{
  "n_layer": 14,
  "n_experts": 64,
  "d_shared_expert": 256,
  "moe_layers": [0, 1, 2, 3, 4, 5, 6, 7, 8, 9, 10, 11, 12, 13],
  "routed_scale": 1.0,
  "n_groups": 4,
  "init_std_router": 0.0394,
  "head_dim": 128,
  "norm": "rmsnorm",
  "lr": 0.00809,
  "lr_mult_o": 4.0,
  "decay_shape": "linear",
  "batch_tokens": 65536
}
Below are experts of layer 3 (counted from 0) of a mixture-of-experts language model. Rows are named router (the router's row for the expert), down (a neuron's output weights, with its number) and show model dimensions 0-47. Each number is 128 + 32 x the weight over its row's rms, rounded and kept within 0 to 255. Numbers have three digits each.
After each expert's rows: "comes before" lists some tokens at least twice as common just after its tokens as in all text. This comes from a sample of Wikipedia text that the model never trained on. Tokens count by the router's weight.

# expert 29
router:118116082173120138158122143168148108112135102116160190098159097114165149170163152140118150128155165114175127112139109144147121153132161163162109
down0:150121143135138103187107136140091133107099139158133087081052122087096109140154144118161147125123089147124122087121120113154153184113099185160111
down1:183144163127158143099135136100085222096129157125116126108160182100105081172135151151171108109133152132073110051150109172104080111131129107111126
down2:105092148162095127159074142127157158137153130141087150147112162089090112168134143070085080146118054131164069117101102193163101210159128112172160
down3:125097142160072122097177148042137089116092175148104084101147085092099124174189118132151095126148175159154114108139089118160128102159128100125113
down4:108134146132135140073128132113164110144138120157185079098175124089129114174154104161198171103159147111118062059100090078152110165156165191092155
down5:145119150162106197087167137113116138106162108093186156178150086106155131087160105099135127142096123114095165172106114100127116167156089113099146
down6:152090112091221156170113182164086097160130089113130096144136171103167165159145178161132144170110090125131165077120115186097092144038180157149110
down7:141197148081147166102186207108177152129147122124066117171129193081143099189156116153123089118120110153103162123129197097179177176140108122168066
down8:115137119141140130110191088172097147193125103095130144129157135137074170124125105168208084120114173092181198085102144165137140101108105143142109
down9:104144132116182151091123140128133186137127174131153101072133163126127117158085174121154143107115117095146177155197094123118117149095159087144210
down10:199161121135163154134134089105079118110191088123187097171137168178166178095128138153184181135135148100118115090103159135134143160131106167129102
down11:147144068128150176148191143144068124122134144166103160105137099104090133109125047164111143132113101125088161172061124107211170108113099245143093
down12:133115075109078107156080152118154223127113142123135167072121166145063106076164111135145096132107096173102126156123164090086106195189130152142130
down13:177121140108094128125092102054127138149142142110092133154126159095142151120127086144159139129119105201083130146119124142166186149166056050151081
down14:127060142119115166071114164114161111162097146178137140132092112142159128066128111184097109166103185121149140129137170144086102140117141162093195
down15:152109166144080130073149188123093128133167193132097122134120100128183132108151113128135049109160111168131118173117157191165092109157115163118198
down16:078150125110106150096118170156105141146117104121127128163151158153159169148066188109177146159085152134149105144124175132115058171178084189118141
down17:178136146143172178190127084088157109075140077109166156141118126138103166104149102118151193108131146144104150090119149178191100123164191157156157
down18:162123155189199107110124123049129069111107112177079155161127117165142166129083115177103116107067154078106158102084162109139162089111125131147156
down19:129133117143129143142064087106138155123135116157155125114206104133071097166172172136126095133091128095122045159120145159075193115167071136108124
down20:168138127121081178130080188113165115074157144116141105163123075171157135175126149195150131118142107173138131113113125196143140135149179157194094
down21:148148161121164075160117142198164151096109108088096091127178157112150079173160115086163104169161117104156162087165138186111151124144110146131215
down22:085120115117156137112108132124152159137105175104094123071132163120048090082109089113094185076169174131155064114188155128115122113112145104087169
down23:111141123137099151146121085088193144165095139140142115141073126157101085120137130176123122131137128121127141136134136097122124089089122135167122
down24:138177154073150145117141164137162084117172102159170120141159170131115202169131082140095108162048086142161166132124149136140058107104137137117114
down25:166079131126076116152099089100145120188177143107153105134164110124092112150162181103176159176148108080123068151099106100151099144147069132124133
down26:151077079161126163150141122116128126131108067088122158118166095143123185107126090130120143222071092085126042142070119130145142151123131150125097
down27:090108122114155112125096125124109174089132153113117097116090122118118022191088086187137118114098175142122170045168150101134076049117152101153146
down28:088124205141120114131149094124134103149138135146155125129108128128102170169093167121123116121125101142126122183148092121063111150158095099156149
down29:193116173115101206155124165089109123184177090178090155098165105080114194149117116111138113083178159138150064088146128129161143100083137162177102
down30:174059080115110120077116062166071140118087102188141155081094111037084123171125084121069166152123183105145132140105156121142178146124131146161144
comes before: " of", ",", " in", "\n", " and", " election"

# expert 19
router:150115147129101101133126154135114146089159191148117183214116096136144158108159145117191155127099128124094180088147177120160133135108100183134147
down0:175094121145138170128118058100090144091099129119148092064132095137081089144126082129165059171176096157171179170105134080166122107122145092109145
down1:137084173149110113065145063125149090145157134110148170151095151126154137164101138115112127136156159176141121112170150194075109104152103132140135
down2:150119188129054122123085113162099139119143082134138150135082076170141115126131114137205191132164066125104083089114170157105125150093166102091161
down3:183132135094138147179191146132186108108107169139095172106068174097147168121128090080124063141106123136143093143179185123134166142104167121111134
down4:201143086159083165091194095118145112083078177140192131100110190134103170084157130105170176115121155113110168149106132106115087076167158169096121
down5:126134084116107129156200118141127113104105120122104139040116115104148137128093137095176137105106139105156052107129094103084117164147154149140100
down6:124080136098139093138176102133127078144090159114153122113165149121156137063163141147132138119106160069113097111165133150156138180109144160104178
down7:194151134136112100143119091078120154143108082145135114147151116153122088183123142095059126137119101157091111169116148110117144162122110170095102
down8:053086099140173099163170118156159110184165125157131140138084047115127112103137119143086087117133135110089084189072143113167128105167105206138111
down9:100216144117102143134112148123121164167094162142084118159134109112140108163123125072165091159171121149150111105167065136145105128121112072135202
down10:110065158128082052139143197118054110045115104160133141159153081161120118119194118090122117151181134149104169208103119125058103135117117119113137
down11:146155097097106140119165139094131097073146187181111120145178160093105091157127122101120142139173126149149130116106128122161100094147102138138139
down12:106171107078072123102154079103164139097133161082146088123109103171127074148148134166132127185140160121179171129146127169146149109106163103131127
down13:127126159128112166120107116130170113161152101107186104154121186174130240155095115102151166130146138093151128163127146146127147120138121178101147
down14:137145118138140097099144064112109093100118125168136174146101109115115186144138120110105136152069147089142105182093146126142140109167058095171103
down15:122119161198152058141131096144161103119153158076050100055155122056145132102087156090130105156110154110148118156217140093161120118145115106138119
down16:139127102068150118147160139138080104141108150124126107065135167114093112159130124141094138155150121089119156105126132129145151153080149100123112
down17:086123066123066139119166134129131119150170096136130155111125147144125131069075117120075103181125084168131103113077089105125181160113080150141111
down18:152171153161143119081110165139079105107143128184099153104074107095123131098119161125095204103125110119165153193110099167100124087180160127125192
down19:126151113151119062114117108129094093057107111065141119098162140081137043148121175101131115111062177076142121083129097137144083142107096112141150
down20:103132132067052147173157148141155126104123149110130094147115136130210082096130154145188140152102147117068149110111119112194119084142107157130138
down21:092141165165063158163156082213149193069133163137109150156123095113127116113057117122141187119109178124078138112149122122130083153140132157116182
down22:122118152202171153118104091090152081111123122138137128181068136145093077090134189107130162086128147157079144116135098169059142109147098178070196
down23:081152158133084133117114060089111116098125121146129129138105166159169068114154139100178124124169092169187094069124158121087159144135099083156125
down24:190174185134157142107104166106135137104167165119115130108128123124105105125169188096137132081153134147133115145142132161106093108158078127139125
down25:108152094143098088127141124146124096103148161170156169128169149149137136115131063108148124113137167118080154169169117125065119030106154078125119
down26:169142132137119130105124122096155100117158176123144046120160049114076087156132087128176152138142120133167091125119109111189108090136139112115152
down27:112137103185073103110160098139109145108154072120139119111153114113165114157161148135130097146168137141080142121143150150058108163174063196173166
down28:154088155189173163090156112114150126148103090137141175109110131144107084132200109119130114162121190139127133096111114148123198085137177092152079
down29:166071152117142176077081121172192107171094103139077083077077098146141117132091193126147113128197056113158083075157099110143170159173095144177104
down30:111085092142122119135140138128094168140141166101092116092135115176116125091058094108144172126135118185127120117103126126158095089144166133174106
comes before: ",", ".", " of", " in", " and", ".\n\n"

# expert 36
router:115141139132083182138157050148158089111112107074154160082168152080174128148083121139124076130142118064172024100131052147159183143097109142117123
down0:191157174116140140154139157094076143071110125118103117155164094142146131118125178059055158144101174161124065142153179145193150148163169175127089
down1:135132104150149163129129146085099137074182086166128114091163066120136091126121129094130087127091078147094082076077140164042107151203137141093118
down2:154089173098110135148134159100136122112069135148115087124108084144159173140201136070141171179151135167100135118121110128111131089074106105116133
down3:139119138059102092154160089082140099111097122141164119089143147086154079128127149151116173147128112135106148093156122095118184084102127125096101
down4:100160091127163044098130086107115142082188084132120134106119137127156134168139172151145142073159143101088159055106151123081173078086085119125048
down5:152103126113196131115099116172106083137143120103135135122113174095126137099153088135156104148123098127090151139114094145114118115188151134168163
down6:110097182144154176129157110067121119158152133208113147123128147107122152103171070117121191083119113116082102162131146123137105103092151099159170
down7:122118163132169108099101123112092079182131066115143149088160104059152143170158169115139143122135105104152127138147119062134115120089143130097173
down8:108133140133171182115115124066094137150112195095120096071134180122140121182169138122097125138196119124091167128142166117145114122127131188105167
down9:096149135192121133127083146178119108132051138127132194091112146157118119116145098141059110164109135125118124158183082110163108173146103112125124
down10:162141079142085178145105151049105074113098158154134142129131113190171122121164096145117132179105155120083116117132169108067101151161177059186131
down11:085127110144105097147108136195110052109148102090147150132174109169154147126121156152112196125092146047148136081126155092166210137111125147080153
down12:113124081190106152112139165097052096184117100139135124160176109166191095121091166146121113144179095112081171059120181087064164127154139132146129
down13:088148138172144132161117151154102097129115179172143163141139110110097123141101116132162117117097173095132144130180114144134085115146129163133119
down14:135119130107164153099120107183115103092095106111058091140083105146124131156105185141113100159107187137073106099081169106175090152119117159102115
down15:169167073118152133139132152128144139065154119084060133137138082117162092187167107155124164130086159141096192169134183040117103100126127150106169
down16:103154153126125116124102093122203129094131153129135149097101178093108216090122126103122121126144175150100170113105114158135128208116158153157074
down17:158161141175113060115107195087122108122159202106069102144122120120156185141139132087145104128106136109080151136103111122083112145163072131143115
down18:123161159118123093172231124111148111077157106109127117131164162116144128084122105157097110142133102098103127118171154156123154079131073133126158
down19:137172153162127131137125073112210092152130137186146137128058098094126086115090134223134150104115134162152118120123104091163091143125119200144150
down20:167111162155091159118105110083125131147131103135158097120190190137072117146083120084133193119080133122093100123119150121136196181121081141194113
down21:095135146106122109112106145093131127093144168127172116069156148125129116128150164135152150140172114094130148127156177097125110127140097097146065
down22:117103096112152131111127098154104111101118133137131117097122141164113192084085148138120160045164180099121162079154071139089166109177128111128113
down23:145143132117140118147185114201120127091083150115113079150121095126096133162130154132092081152145087086140099126085151156147145089128137114138206
down24:156101083147078181150153168125108120146130075100097176113095147097112142159060162119146075127055128129118116153103191134090104116164132075157141
down25:127161146098060136141144087100157107111109095082125158127133121128139136174159102076118116130132148167133101120132111192174104115102079101082078
down26:171108096134107153090166054143123119079183154180074102125153170176117094103189101099149189129154139046065108130100191149083214152103136149094079
down27:068171085131116110113144164119168081130116105120147159150102087097139119130165136149093142117115129070086194077140119108097069136125105072131121
down28:182187074084127071127155080114127084085091135170161182185140097130153139145120087132097161124172152113106103165105163072165119126105118168109143
down29:145127087111127118178135148132065135215113120130127088139120107142129101112094152163174145125079153114158077220056106088157091116112155099139149
down30:107157094128150113141122111134169085140131085151181127113134065094144114131110146106193118109137152090159117121088099121143161093170051093149122
comes before: " ", " —", " \"", " —;", " +", " −"

# expert 13
router:115165125074117120119195147167169209101062092159163135131122114135143097181139102152104155123130109173075157139168096163181205144125193160080154
down0:048127117071105132083125182102124145086122064098105089117129112155092143147148144127074101105136112115112080125087153112090130102139110122155149
down1:096136154151157118125145166069108128134085117137134131073177147111150097122154158087134107143177127137134107062052168116139110144144172165066143
down2:171120118113151154128138111088156117128073161151107097154111124098119095124145090136136144155183076184090137125153097151087122097115107146096099
down3:149173083128094130089076114079112172106108143129138117106089207134145063133115162128116093146180105179114095105129165126132111080154136124154171
down4:102161130107081072141196084078115122125128098158091146120201170067180107139183094125148101148142143110144109172158131172158149195118146123078132
down5:097096131135137082072144119115132177191139149163132131083072119165096145110110147145133144141139122178164145165081125147131045157092162096133113
down6:181201107110087081157155102180129188161156072178123071121150142151106120120081072149182118167087184070130077160096130125162143187153094160091170
down7:081121178097181129117059136090119133081131142179107156116097077119129087119097129149154125101124116163173084071144110165115142150115084125110129
down8:144119085153148138081086085117089132091181137139160108130122176166135142154133138104105159141116099158065159131149127112107148177139154120124107
down9:153133127102162069171071172107134109094176100150164083114146113027110145095064168158115177110104135198128117127105095096130111120141151121111147
down10:141023106184166100112132109144151071156125102106139135083136100165143164085190163106104106162154149107173178099131101159154105139113154120140105
down11:170100165100084090085104116163073129134128138144111113162076129127148100151144126122170131109157160108096150125122090128210087186120154059173129
down12:169091192099132122095121118122148083143193183123129103152119088135118063125101078109024115112156123107102089165167126120191108137059166121087118
down13:163112123116106158194140155045127153092108119128092141118137152133117110086097132136131135159166122133128074157148139066108141117146139118112138
down14:105140150164129155120157150122179077171121111147156115105131109193078135113104092139060160174151104146140153169155133123145170085169143115185164
down15:144119118142172127104162094057122146126051186108107150100191122175102127086111085105042103121160108096122073138082121158144115135155094121139134
down16:174096128139203101155123092155109122141084166119144158082155110113070146149128143138129197124128118169106122210135117163107136115145108048111072
down17:157105149178076127101098079141112081095146079137104099185112189136164059103141117185145147127174115101104186105107140141153175214114115105114084
down18:141041100151056132092161149044041163110087170109058153116132141084132097106121164081149082150166138148146140125091139089080150156116101123138107
down19:087181113086161119121107113089123116202146175108127091077081120123152136127122136128141147085194123097104148146183117146158128147124118117103122
down20:126075099116097170110124151140113095161120094116118127155153081099071086087082155115151117111116077069133136143102168201100149147079116118151128
down21:161099139050164133151128190137115150090136108161170122115079151099147199132113108126114162126071087112116147102161145117076084183090149159119138
down22:081160080132139131193118104138156116105078124093109155142111156135105156204101144155132104088095085146167183085160169183124145142053126150128063
down23:156169160095125080160068130107049122139149175121120161089111140163180103158143121080115140153179176089101142245100159131092085146152098105106083
down24:154103161160120075165177118089150157136163111128117132126195052082160124117100177108139135182104181115155131146118147108163195136111179148120097
down25:148116154117143134146173159094113098085135127122128099135158069097082147127176077141169090157181076090133169135138155106082152098148159108107184
down26:127142108173142095163179127103182124078177180152150117105135039128179171126109078139120162156134214061172139111140159147184176150092082134141154
down27:142141096160161166116146136094116130135147155141174116153138086095185141122138179089098097157123113178078170184061151121139123119127147144078063
down28:128178135141092134114040129111121065099126103186156143123152108212149154101070140138072152141055107180124141160134133154117129135106081161116122
down29:098141060139119166111097096151150080099112112134150119150175076092146101180209142201173182070133092130124083098157153149163126148182128159074154
down30:119112091112091099084081124130169105146130178133135125096156043087148149141109088126152100079121144133111167092087122134100215213086161121131157
comes before: ":", " ", "==\n", " name", "2", " Succeeded"

# expert 6
router:117208137107168099125113167104137146137091148126171141123122142160108117132141113146122181112112157180077138128107131135209122099116104215167088
down0:106153159069160064153091146123122146177121142135110136120138087201106088105152151126121163120141169137093098151110073183154184163205121083137116
down1:157139090189121129171168108085105145075107117157177157121177135150075143099143137108124058168113183149084165122122101141082124119102170152159078
down2:160159133100078145121179159189114159128093144167120175116181121195151152158126109073105137132111133169156081174151103101141067105192095137107121
down3:133094133101080100090080086139128101141163159190117129182165127105143173170151073152084047146171088114124140176120073133082110151137104116109098
down4:118103057140142134157095090156112149073100083074255112079071123146180110077152116111085175105104130117132116163111122163114088083087110197130133
down5:165152163119092136178145084138082108100131163125103106115042152112059087101166117078142162095193130206123164165130068088136103136166077116148111
down6:114077148072143065168081097136139106089147128143111140060131071171106117103105131176165043095097105134106091133164119086112137109116176079141118
down7:178188188136146204096158137078139152107099162153085118137126171141140079129109155159145109050156086133103086141123150096106167132138145168130131
down8:152097111133120077109079098112153149124138106080142123143115150111159091213163114127107089128171100141159091135098153145091121154158122086167104
down9:134128184170099166116216115100188128108063147145068114094168118132100186104133163115155100077128175099164070125149141147180106139108144158123121
down10:125122126103186126126137180152123121143135087093160123137075130114127139096105106159086122130130129120128156099148093188055141073091165088098184
down11:129117105163167099145145101187109148124142117038109087108112173120117095112133155079133110081149162131095135151101134114138130141122090150164110
down12:122160145108142173149097174088097093177094121078146114134081137116104157176129138154146142104128151152094105157122124151203183085139134136164081
down13:086111129171065147129155112157139138054119133127162145107094070100087098105099171135133156122150087198129169102134218095090070109111096094081149
down14:161099121125087126170085128103156137168154139126125127171130158132131139126115114165148142176156118180154109089079112124143110179134117072132092
down15:147141105090094152115129099093108178105146172131176110096146067129111109141139131120113177162107149155169166156090114089119126129158145139133095
down16:151146059105105186116177131137096185156121207176176168124127155153129086129102115162093153179120151135111073092092128092095121133092159124146117
down17:093142131111151101162174088128128122158113122149080183120112147137092165026117094114110178100103130115133153160085171098147153137155166166090118
down18:136109132068139159087139149132182117150091157181068172135112097129082093116151145110083105113154118121092137090197189064110164187120071146102137
down19:129136107114140058124118136139099075103120145169103113141132048106117133059113069080118111150077141145135115137057165092180181131163112118105133
down20:117125118162134102091078133110156097123167074197112144107155161117128121130154127099090122121137159138162105092119115110155124164148117159053112
down21:098173085113182132095148107124158102125101139099153140115172120106161160059167122219143168175140168165099089158127142102098082118125112181120158
down22:138106163111167170150101149108105106163125084159102139145101118133141101150126155107123156088093133152174057093149122186087130094085155085114152
down23:117120124151102075129072117144140189134157151113122127151164068178108103056141080111138188162130075160146103109116116136137170132131115208073161
down24:094135117092139127086136105169079168136125153200119099072144070139114177141143077061107150182130136153199142100122097138090144185107143122082157
down25:177150165131145108160101091105166064081073101143161145083103140049149095148065095146106105131099185127101149128081132105184143146138097098118140
down26:161164128147094154094147122122166160120160135199087104124086117136173121158174170098111140102117125094115105167135133120104184109073122115149087
down27:057194082129146096092117170145153162109120119124117136118103108139133093184126160098153142121136108120101139098146152157140122022103166104081153
down28:147130184164126133200156125113107134124125128099144129119094154143103124150105123148140117063195099095093123141176130155112125116106066112172129
down29:115071147113235142143131129131079115163147091138113185128140137172109181079129093122111157065169114110177124117080063177116174094146136158146112
down30:117178142122175120153131146141147140102139114127123127146083078202127117136094097111123209125129121153104153099089087159117117145242077177122157
comes before: ",", "\n", " (", " of", " in", " and"

# expert 18
router:145086175063096107130157101081132057157122097098116092124098152143124085157119129173157121103109124141142115146130096116141113151166149120040125
down0:099100167112083092114128122098144108114149131124132114146133090120184119142170223167137042113105163133046121147138167076161142080154133163123109
down1:109168113150153091131132078193136135150095113152122129205116107134076117121112178164149134113107135140159142103170143111096101053107084163142114
down2:113156175092186182163102117154138163149141094067134135147162119149108126105108152161167146136077189145096151164134102151144164128131148138152153
down3:109112125170188175179142164161137122145085105166146118113071091199071136091142120133124142159081122105107145146162087162110125074130106092129092
down4:065114114163145131126115110148120133092170183122113108130095107121145110154047091154146086083114099137079121107157055123121153107092127142114127
down5:189147102152092164135109187095053124121159100142069158160107080106128131237142148147092176119145171141152135130101206124175079118117132146125135
down6:152117161162078112112101092093129117097135141132103160110144118105074125102136143118175125099063147141157155061124127094094114173163189170122153
down7:171185150137132130092109154170140061128132108139077108109165164073118144093113138132085200141108135137163137142170104173150126195079186101115106
down8:093077100135142178198150105152138156087130122183129123123092085155043107090099119170092167171096119165153199177124097130066168130101123128084115
down9:122093118100056129150135122172121144080187083093134113168134107108132100132120118148194192132079138085132094103145095096078104158139123105094174
down10:163113121162109119168098118148073152122116144077108149087146210198055122110125155113124090097152118147062128155172123103167115082159076154071090
down11:128108120187091148174098125206114192140113108109155129111109135095157189167092132121147054179164187100121099137165099189177112168151107090117129
down12:142185145166150107151188125168070151118156100159095127120134085163104135115095125113126067173135135132116123165122113190117115183179169139113109
down13:167148114167174074154090118128076117094216181164049093144122102103115048100162127075181150140123064131164117127114103132119122209146118146114104
down14:123165149113085104098169126108126164073138106149100136165136137141028164154182142137125100128116195097161153142121158142098105138145079140120134
down15:102093113120173104103120112113177098127062160117158138143139112153046144119110148159064128117033064162123167176086127101128086212120148120173158
down16:129122079099106100125121119083192110128075128125189208133113141106104145137083142139137144166126159172102138128131101119111143080156179072101149
down17:077146095132124143155152124067186177196139147122147074178195162171110135160129107131094102109137185123078092119138137101111108119142137124093117
down18:187135159153094073121126090165139099136153070180126108065140165061163099164123197106061130133140099106102195187150142116167151140094102106121146
down19:036154068118117115166122077136118179143146114135064162146150123177172117090072105154133145125107163098132166144118116177112117138147141160179085
down20:112095103192138152092139134148114123104145142151153170149165156164123115172127155147134137129154162083129157185127075146152154130185074098139083
down21:132105170193128106143143114085134125101156206114116118142081151169187123053139114147192187129162139182081170156165124136130124135114166148121151
down22:167169159135147090169147126173054173151127089163074126095117098152101161191107145086158128143158150136135164164166127136113127139106107131159168
down23:135126183123104108146038117142139060138139149133139147112080138080091153120084105133120094142152198136157179191190157116168148193121132151141155
down24:115169136082124157126156118102134145123085126117176120138149087179136144089124137156168130103100136110151142117065152142170162164088172131154137
down25:171100138127095114125150071165097112185137063128142117149150133147142125128121137143149150104191139150108127082119196172131096124088131118146110
down26:099121122208181149071122104164086163161176130128123152107112176113184172107107086059133080132116076172140149115110127138112117087127093109109136
down27:135129163147085138108128115163135090145144148136089062076127115093075171105170195125120131213080139133115126103139107142145081103167121123068144
down28:133175152122153166183161153089082104160136168148107148134148167101167199111095146139132141099060202173096154150123141110097134108103105178097180
down29:100099157117127107076059068090129085161118094136114137091048089113176133164108176116129120157150108130123094136158108061091121142179102111115115
down30:124107174148129134123141154168130128112144047148127083144134124061126080108069162185145101191081174108135118086188121117147137091133156094157183
comes before: " of", " was", " is", " to", " in", " |\n"

# expert 53
router:174169141138130118097174143158177154180107091116149115142140093110133145157144163101128135182155105104157148128141154161148051128108128107082114
down0:167123170135098134163120124137130138097168137107145138129112152131078102152145169146110089128195119141100118139165106186143139127103097161135178
down1:157127104150127067073125123154128148173129152150150163122125123123171176092125109145171131110112090176105173170108138114170026106102126126143142
down2:124130123131164130122138128080120126154159128140161135114169138127101116143161098176114081118161104118074141047160079077064137132151127128170105
down3:147108106118108180090135096110098146059089154096093164080149145174164202138106093126095184155133131177104148128175164098110079145080086119155113
down4:152114121165157146091062037159097085148124151127139176126133113151117116182170144094106206103160124156129130113111120106150134143110167120141138
down5:120144122180128118118158099130129111134075107126148166143107166135149114173123130173153120114120143089107183121147124129085125130164115105174187
down6:104100112117145174103116143163179178140148196094100121121105098119140119119146070123163140143180172157132151114159131054093095126162164100139062
down7:173131212179098119131191087104121184199136153129071137132134183130106133096104127169138181073118137166180122124167118124114157146143114147150125
down8:161167081154111128127139167136123137161142104095074112096132122143184089098167120041107167095086144145140213118173128140157148163181127106060131
down9:127090129106138079132125058126199105087171094057124077104149098076121110145138128168120073147153128133178141176186171062110157126113175091161166
down10:113111076121155100177155133131135119099150114060109106137143149118117138119113123131128082115109118083111152157154125114154111098125134180086093
down11:175160105109132091082136106122162129094129135126143119171136156091149186095143145073152086122091169093121172146135133130079160177138162161116136
down12:179155149139102027175130060141124106136169138065114173129098110039168171159174150153122139127157159130153110150127125125130127170120119137136066
down13:167093084094156189098130130118161069114171109119086064107107125096090170207097092137140107097117153175206089159170130132077070159166131143091109
down14:084136070147081145138061133146090147101157147157185134077135086112141144120135155145178099124122117108152155171069067153171101132141144093041070
down15:128113104141113086106087133082140196152183102079144135116155165105152085175105139097122165101146103140137181099088157098071084185109173158131096
down16:093150139130140073136028097115173126091139214194093156104160113124114142098210215070165162077115153130163128140154134102165142145148191142073129
down17:097128131145129136144126117166115113187091203131186097107113149109118113120173167156132109169093095165121100126165132181153137140147196138131135
down18:124156114108146057109074114111155142121150193115158129110096125067126158138177060108069105142155103147113137140135165107121158101130152130098105
down19:166150056098137136101177169111115102076086164093174057180109133057110128165112174108043094116128077149127130124131119154151089156168141109094115
down20:141134179128126151118155086102135146142175128119096101070109102169108092157195098120181149126126073133180078123103134144151119140170147133072117
down21:133103201143116079149112114145129076126100136160082125107120093130108139125142193180119132040169098124139108133097156132179118142105141120117043
down22:122061142111176168095087142173167150067125111089160097111125138109093122190136156151139157058118093124173152116153103139090118162214103207151106
down23:042133162105199164118118183119112071054112104121199144199084143145154129140117106104083105079164081124087185120145096093185096066124149143102137
down24:113139147175175140161115059067236174171127144091146136116164175141142144181057141184146141121145099178115080112149120174111174082108138179147091
down25:137087148150158096099135191106107107147121151138177061084128122123119133105164101109100123199109156154120045098122109107178140121150044083114075
down26:126121108089115081082054109115132136144190148157117129120094154134106163139096165086106084122143167141173092167131147114081124191107092120133118
down27:109103132185122120089096104104167106135120165167139165124114147140087154123127117172160154099124106119098119125102167097133088172188091105126173
down28:104180112149125143159059102138133149111100121144087207144154127108198130108105080087132173139135099145107090152156147169128141144150092140091143
down29:134129125117126087137160111114049118119134149120119102129128131102108135122121156147137103125197072124138197114145116120154131106108164206168158
down30:135129099107157124119101100111132162107118105074115095080132106180158137054140111164130117141170141169080113113156111150082142098141110114099152
comes before: " ", " —", " +", " W", " ·", " L"

# expert 4
router:148166161147077138062132101093150147202112171125126080119140129121119104110087095136165163134101089106106143151118185111121095116192091106189093
down0:071129148119125109121114172143177128114111145136126128115168145145131111077112106116067153103075089159060124147088085149081144137143110133171075
down1:128121121121120129142147152055111090137111136129085095164086153122166133093112150142122116140139116128099101150086054123106139160114116133140120
down2:172080118150139149117107147133145113110014187111120114106102098130040132140157138113108144158150044158164153130108155113114094072215151134142159
down3:122137142125138121060141145123166138125166108121199158135143181097119157097102102127065195132100138103166113114098160132128185093129091155175158
down4:121122154125165102131155156150091121055072118126078096142127113093130146122174185080102045122098151080140114136111127113115120198099145137168153
down5:141108099161112091093125118120137150148126173124075136120135120162157131091117112162165100145129150110051137149163091110159183188128105093189164
down6:133106157189159138126110122112139113140130139197166135117143119130153119142108109133101178122090159191090184116119090122124106120103126115120082
down7:094099144114203179118131097057148144116137126165111136139120152124132138137179098096173078109077195103119130126131088173099150104075107103181106
down8:071139078141127124091131134186166228152102112141158135120123155104176164102034190160106143172137117163142147121175139136145137083125054146092157
down9:150158048125174124152166125139139157127180164080111108115068107112130154105107172079053105147101157166132115076137147086182065068169115131152096
down10:115075102133155139133107106197191121126113102065140020135079130127137090113141253127082096133125159167085118137155143155134134077170137100156102
down11:174101087105064140170160109178059156113138104120101130119083093112071112099083159152082091115120084128087176163116116131144128161112135116144182
down12:182157108149138118137092193162128147079135169131084113125165169095159141111153130111154111118161210117105175090162092122152184163144118150095170
down13:152153159181136104104173110197099149105185109105096146151114123120098101161139105127095098143117169077159064125064150136094123119126179134160127
down14:197135170130163122199178133159160162182122115119099096142116199159114150150115143097148104108174122192172022132158114116163109166122101105153065
down15:171154139124129122150177175143155178168099142162103137071096111186152086137112081112119106173107095164129110098112142115122127135116137108124078
down16:062141143133114120096108111118146093108134132152115242108175173116136098116086071100189100127108122092131096081144149174119178108091099164133091
down17:130129116147075124064187154134171192171165105112132104171083118171088090104116132135140121166116103152126114112124088093151114137125123147081204
down18:144107109123046174080121122153117096145142108087148136114125113088150116117171126137121075175121132142175138129191105127218183120103121105122117
down19:106106173155161140124126209131158112085171167105114182149135102133190170112106173120109158111144106085063174139118124153156123137098131143149046
down20:094143132071069156126188163130155164082150104142164084141148128131192102141181169108189080048152058115078168115164152138114176166123110107130121
down21:122088159149078170055157116136138138127198101128090146132072083119172070120143167138160118162151155041083080110160150126061074135142100187161149
down22:111182183092177112114085108061146100166141092165126133146107124109144106074160101115091163148114073122119152140133121074114105126161155131158142
down23:133144063113131144134168113190082112112097107144170130133165108155144100122122124156112110052098117092118129073122137156145127046124215154085138
down24:141136151157138128142137142196152114091114130148112128169183089136097092179155087086112159112159136147089130154154126124172084148109089094089137
down25:190129066154132124162130180186112112151168119067144098086102128076141151088101176142131107140065193152144113130107166076178135111128059150085119
down26:123126103140129140066118152111133199099130139111164095183158105170096053126080123099130196158113134170100155103170147125119028149140094184120136
down27:133092105144145147108163128138110095163113139062153091146100106125076146157103137109134222129141088108139123116152139105155096136132093141082102
down28:196130099130086124190126103141105092124100091179095141141131111156144153176139123123120152151159094194139067128125083140189148122102178118119115
down29:073103093083116081103117139157162177147129116098099138128101071151127100125114123146125109147135102114150127128173157133174131143142141106206185
down30:113153149156129118119151107142165182120108105095133145169094114087140117098139082157162189118134130085153142112131205162125109170122123118205096
comes before: " the", " a", " his", " well", " an", " their"